Weights of a small mixture-of-experts language model, trained from scratch on English Wikipedia: 2 picks a token, 4089 steps.
Below are experts of layer 3 (counted from 0) of a mixture-of-experts language model. Rows are named router (the router's row for the expert), down (a neuron's output weights, with its number) and show model dimensions 80-159. Each number is 128 + 32 x the weight over its row's rms, rounded and kept within 0 to 255.
Before each expert's rows: a language model's description of what the expert responds to. This comes from a sample of Wikipedia text that the model never trained on.

# expert 1
Short syllable pieces inside proper names and rare words, after a capital onset, such as F-ug-itive, M-ers-in, g-ull.
router [112 112 168 112 155 115 104 105  87 168 134 106  76 158  93 125 125 103 156 145 136 131  94 158 121 138 116 108  67  89 127  98 199 125 134  47 133  98 157 105 113 109  96  69 131  76  75 177 139 125 192  64 150  81 118  99 179 112 129 154 115 142 107 150  95 130 193 156  99 107 131 123  65 171  82 132  91 132 153 131]
down0 [149 143 158 143 164 132 118  97 129 151 107 158 158  68 165 140 139 178 136  95 147 121 106 123  99 115 187 121 123 125 135  93 133 175 109 136 131 145 156 155 140 191 109  76 140  76 139 143 148 146  80 168 122  76 133 115 118 143 149 171 174 136  58  66 150 101 119 183 116 139  95 175 171  57 142 124  85 177  96 109]
down1 [157  40 161 146 137 115 137 106 140 190 128 116  92 115 150  84 123 118 156  81 158 163  51 139 112 115 177  98 111 164 113 155 137 108 141 131 127 110 130 134 123 128  86 137 154 201 114 133 173 144 125 181  68 152 105 109  92 183 136 155  94 125 121 146 119 154 191 122 119 127 134 103 234 126 116 148 122 123 133  75]
down2 [114  91 123  98 121 116 125 126 134  99 146 166 127 159 118 136 154 172 114 145  46  87 100 137 165 176 137  95 129 120  95  58  98 162  99  93 166 154  92 147 184 127 106 133  58 175 137 159 137 118 117 109 153 170 143  89 129 137 122 196  74  97 117  66 121 123 135 151  72 103 109 134 106 135 158 158 114 156  97 143]
down3 [154  99  96 165 154 122 147  54  88 154 143 113 143 128 175 113  73 196 131 115 112 147 113 135 102 154 118 127 106  60 150 116  74 103 116 139 165 110 129  81 107 131  74  47  91  98 153 104 132  85 156 137 135 137  99 130 116  94 143  95 145 162  95 148  95 100 171 174 132 146 111 156 112 128  80 157 146 133 173 131]
down4 [155  85 140 121 110 125 140 172 135 129 169 117 139 140  83 134 118 144 124 143  56 152  99 116 109 184 141 135 115  59 152 115 127 140 140 161  89 140 145 129  67  79  87 121  97  85 115 141 124 136 104 170 154 169  41  55 121  94 132  91  95 184 107 107 145 119 113 166 192 134  91 186  62  76 156 135 135 140  62 107]

# expert 10
Capitalized nouns in table headers, infobox fields and titles, such as Venue, Team, Award, No., Party, Year.
router [115 149 149 129 108 116  86 112  76 163 125 110 123 132 126 112 190  51 167 197 144 132 102 157 147 121 126 118 131 151 173 112 181 157 127 106 103 184 172 157 134  86  98  95 122 117 126 143 127 151 176 133  98 116 164 122 107 110  80 127  91 121 111 116 146 140 133 143 119 121  95  89 106 113 119  97 140 141 129 146]
down0 [125 146 124 130 148 109  82 230 120 176 194 110 165 166 166 120 108 141  80 154  95 132  70 206 177 152 165 142  88 162 112 133  67  80  96 120 106  97 176 113 139 158 123 148 116 116 140 159  71 157 103 114  91  80  52  93  83 100  98 138  97 110 165 136 161 119 156 153 160 180 151 141 139 149  65 106 106 106  57 141]
down1 [109 149 110 159 246 158 131 171  90 154 124  72 203 147 127  69 156 115  72 132 110  80  56 173 120 131 132 115 147 118 138 116 146 121 122 107  71 146 142 134 115 119  79 116 129 122 177  74 119 112 160  65 119 145 129 134  95 130 107 125 150 150  70 143 123 126 167 117 103 169 113 120  70  64  98 155  78 149 127 136]
down2 [116 147 132 117 138 138 129 137 143 144 185 136 121  86  95 162  77 124 104 129  88 140 107 182 116 163  77 111 136 218 121  53 216 172 129 166 112 105 170 149 114 153 161 167 179  81 128 104 127  82 196 116  99 121 121 151 127 121 132 129 133 174 146 143 110 115 107 109 185 144 117 143  78 162 120 125 136 161 169 130]
down3 [133 144 119 126 112 116  73 139 163 185 109  71 118 120 124 159 110  80 104 168 190 143  77  93 105 158 145 152 175 159 129  92 133 121 115 140 112 151 134 111  71 102 208 172 145 141 114 137 146  99 145 115 202  79  92 109  88 138 155  87 171 155  86  79 173 153 124  88  98 161 112  88 144  95 187 150 130 131 187 110]
down4 [142 162 141 152  95  75 150 104  59  79 152 124  63  91 198 175  91 120 138 104  80 160  95  96 134  97  51 116 111 147 123  99 170 159 133 172 108  89 146 103  93 130  78 133 120 109 112 165 166  87 143 162 177 143 142 115 174 106 114 100 106  94  51 147 145 135 143 179 128 105 121 103 142  96 161  94 126 181 183 162]

# expert 2
Proper names of places and people, often their final word piece, such as Nebr-aska, Alber-ta, Nigeria, States after United, York, John.
router [150 114 123 105 118 109 121 142 103 136 121  95  81 107  86 142  89 129 161 169 146 105 106 179 155  88  75  80 114 140 178  88 193 106 126 127 148 141 180 171 137  69  80 147 171 127 114 178 114 128 121 130  91 140 129  92 103 108  67 104 109 161 138 119 116 141 155 113 181 139  87  92 118  46 111 145 122 115 194 134]
down0 [191 154 126 138 121  77 104 174 155 156 135  71 120  71 127 117 179  77 156 156 134 131  83 138  84 183  44 111 172  91 123  67  96 169 108 129 171 136 131 142 101 169 103 122 173 125 133 110 133 143 150 128  47 147 115  96 167 127 122  71 135 136 172 136 136 106  50 136 161 134 182  98 155 120 133 180 134 148 112  58]
down1 [133 102  62 156 148 135 186 137 157 134 129 140 161 118 116 131 149 121 179 129  77 132 123 152 132 139 209 189 103 144 155 213 121 152 145 110 107 113  82 128 130 122  90 122 184 120 148 144 140 134 154 154  88  95 119  95 168 170 134 106 136 211 148 197  97 149 168 120  50  63  87 122 126 138 120 118  75 127 153 136]
down2 [ 95 126 117 112 154 161 150 156 173 127  93 181 110 129 132 121 142 114  76  96 171 109  79 107 174 120 144 190 127 114 143 152 135 167  68 158 157 128 116 120 103  87 131 147 116 140 141 160  98 133 157 175 139 103  96 116 114 161 139 158  87  89 118 161 172 138 164 181 112 151  84  91 146 105 149 171 121 165 113 133]
down3 [153 149 182 152 107 110 113  69 179 168 124  87 142 110 123 117 135 134 205 142 113 150 168  95 108 111 111 128 107 137 102 133 112 116 145  68  98 127 167  83 146 132  66  67 165 167 154 207 143  82 136 128  76 114 111 132  96 107 115 100  64 152 168  74 154 125 118 115 164 155 115 127 121 112 164 167 121 190 145 117]
down4 [122 174 201 198 122 162  73 141 168 157 106 167 161 142 182 127 171 174 110 114 162 128 124 115  91  42 138 101  71 150 110 104 105 161 104 126 157 109 116  97 131 177 131 126 188  79 121 146 122  88 120 165 147 133 159  73 128 111 120 111  97  98 150 130  77 123 143 129 120 104 121 158 126 110 149  99  92  89 154 126]

# expert 21
Later pieces of rare words in taxonomy, chemistry and names, such as rop, yl, rel, ro, ly.
router [139 107 106 104  99  54 119 168  61 150 122 119  94  80  77 151 101 146 126 122 115  84  92 159 148  85  47  81  91  92 203 107 123 170  61 105 113 142 142 126 152 118 113 150 159  97 129 149 130 129 148 129  81  91 194 118 121 130 103 113  98 115 166  79 146 157  93 121 185  82 111  65  73 114 177  99 113 158 161 183]
down0 [103  86 120 131 150  98  88  92  70 135 100 132  88 158  72 165 181 124 114 197 106 176 113 150 190 138 107 151 133  69 156 171  79 125 109  97 113 128 114 159  84 171 190 100 123 111 141 155 161 142  66 137 149  95 158 197 122 101  97 165 115 161 125 107 185 148 117 107 135  96  56  83 119  94 151 145 128 167 116 157]
down1 [199 173 124 173 145  76 180 119 107 165 159  77 129  62 126 177 139 138 126 103 125  92 128  95  92  46 106  89 163  72 133 132 134 146 148 148 123 165 102 185  99 144 110 144 164 138 190 157  97 128 151 150 161  94  65 112 147 156 149 141 105  84 101  89 157 121 167 116 115  97  89  85 135 107 150 127 162 139  77 137]
down2 [124 145 125 109 154 148  92 110 100 187 180 113 159 128  51 119 146 159 136 147 142 162 114 124 144 146 142 141 164 138 144 142 147 127 198 146 117 138 111 171  95 156 128 182 123 110  49  65  86 153 111 103 141 190 173  80 142 119  86 163  99  97 165  41 157 112 159 114  67 156 160 132 125 105 155  43 139 108  68 158]
down3 [170 191 114  67  87 107 154  90 103  77 164 112 108 167 128 170 108 138 108  78 149 179 130 159 148 122  79 124 169 132 135 153 120 116 155 151 136 104 156  98  30 150 128 162 134 123 121 202 122 173 154 118 145 110 138 150 110 183  54 112 137 130 149  81  72 170 158 134  92 125 170 124 164 118 147 153 115 134 153 139]
down4 [130 136  95  82 131  26 149 182 180 153 129 129 168 133 151 135 136 137 125 157  89 162 108  87  79 118  91 153 126 103 179  85 118 106  67 112 168 121 165 154 101 157 119 118  97 152 165  85 194 101 154  98 146 133 112 161 151 108  92  85 108 163 135 142 154 177 136  81 122 187 113 109  73 126 143 121 102  67  61 132]

# expert 27
Vowel-heavy final pieces of foreign names and places, such as ui in Tsim Sha Tsui, ia, uma, ić, ū.
router [167 107 109 107 140  93 147 125 112 144 160 101  42  52 118 163  97 126 121 128 112 122 113 160 149 124 109  95 155 100 131 106 101 119 132 122 125 132 145 178 146 117  76 101 172 148  53 133 132  58 165 164 104 120 138 128 140 113  76 103 103 167  97 140 153 158 152 101 111 105  80 118 102  37  87  69 117 150 150 140]
down0 [135 128 104  56 124  72 112  93 133 100 149 124 182 183 148 132 193 138 118 160 182 115 119 131 130 147 120 143 156 136 124 145 156 200 119 133 146  86 133 146  57  88 136 134  74 112 131 110 145 133  88 141 108 143 104  79 172 114  75 125  98  81 111 139 122  71 131 143 146  98 146 141 156 130 161 142  89 134  87  79]
down1 [131  48 135  99 198  90 143 165 149 104 194 122 149  88 101  98 109 125 119 142 112 106 136  95 124 101  90 115  64  80 121 138 164 161 144 123 135 177 103 139  92  88 151  76 112 103 125 167 189 125 117 132 139  66 121 142 160 229 137  99 228  59 189 127 121 169 119 167  58 132 136 121 151 122 112 116 172 151 109 147]
down2 [116 172 109 110 107 172  42 152 164  83 135 124 155  91 137 147 134 152  85 132 132 114 172  98 119 110 132  99 172  95 123 134 189 162  94 111 163 168 178 104 150 147 149 107 160 132 134 131  97  98  96 119 113 105 129 174 153  61 156 144 181 138 207 104  94 226 130 125 108 144  86 152  85 162 147  88 197 130 156 188]
down3 [ 96 152 163  93 147 109  47 109 106  69 167 158 121 160 111 103 137 134  64  89 167  93  95 136 154  96 163 141 107  93 122 189 141 127 135 117 135 154 198 161 123  75  92 144 169  71 136 125 148 115 108 199 148 104 142 131 108 182 156  84  95 125  85 142  95 113  74 119 143 131 127 166 125 214 146 114 139 160 119 193]
down4 [128 130  82 157 101 112  96 198 188 118  69 165 163 119  91 115 120 115 100  59 122 115 151 139 117 122 129 109 170 167 173 109 151 145 174 132 205 142 125 170 131 135 161 133 129  92 147 120 114 147 100 138 144 117  92 114 116 162 151  99 179 143 106 179 127 156 136 156 120 123 199 143  99 123  85  91 133 127  92 156]

# expert 7
Derivational endings and mid-word pieces such as -ly, -ic, -ized, -ated, and -if in lifestyle, forklifts, amplifier.
router [104 126 129 143 113 113  77  87 113 118 162 117 128  99 136  96 121 174 139 158 148 102  62 140 127 128 106  73  80 121 141  98 133  94 104 125 151 154 138 151 112 135  99 133 171  75 151 152 146  82 160  82 133  90 152  89 185 108 141 144  63  83 166 106 102 144 128 102 130  90 118  85 118  92 173  82 141 154 162 140]
down0 [138 150 161 108  87 125 109 119 157 128 102 183  78 123 120  85 100 103 140 100 122 144 102  98 136 112  61 112 119 114 101  87 144 117 132 153 138 150  73 131 114 108 164  81 164 182 103 155  82  99 119 154 152  79 126 146 145 165 116  85 140 165 158 137 145 130 100 128 129 119 125 148 111  89 196 133 193 132 115 151]
down1 [ 76 127 115 125 109  97 133 135 138 128 130 142 123 128 106 129  79 151 195 173  99  90 112 123 110 159 118 108 125  75 144 137  98 179 124  35 141  62 188 118 123 132 145 131 157 136 207 128  77 100 147 114  55 146  73 107 149  84 117 121 175 184 159 133 155 141 100 140 107 122 124 236 112 105 131 179 137 115 122 129]
down2 [196 124 121 143 108 161 114 145  77 174 100 127  96 115  95 138 143  96 109 113 120 125 172 141 112 163 126  90  71 112 139  94  70  96  94 144  96 135 202 152 132 196 144 130  91 107 176 126 104 111 153 117 191 131 105  98 103 101 171 147 102 138  78  88 168 152 122 127 141  76 186 155 172 146 135 118  94 134 106 120]
down3 [ 93  75 120 132 157 173 137 150 158 130  76 135 122 149 115 112 131 113 104 157 141 143 116 136 139 106 130 112 120 100 152  80 181 113 111 156 185 107 142 149  82 145 144  70 117 140 120 154  99 127 140 210 134 153 111 166 126  88 128 120 137  94 136  63  45 128 113 168 114 149 165 117 183 125 181 160  99 141 106 157]
down4 [163 140 116  87  89 100 155 125 130 112 134  96 127 119 137 187 126 126 150 144 142 124 117 119 135 111 165 129 170 205 144 128 143 115  40 117 145 157 150 135 122 152  69 107  74 128  88 127  84 129 194 103 162 131 138  81 138  88 189 137 156 107 113 153 148 109 113 123 140 151 125  98 139 173 205  86  67 118  74  64]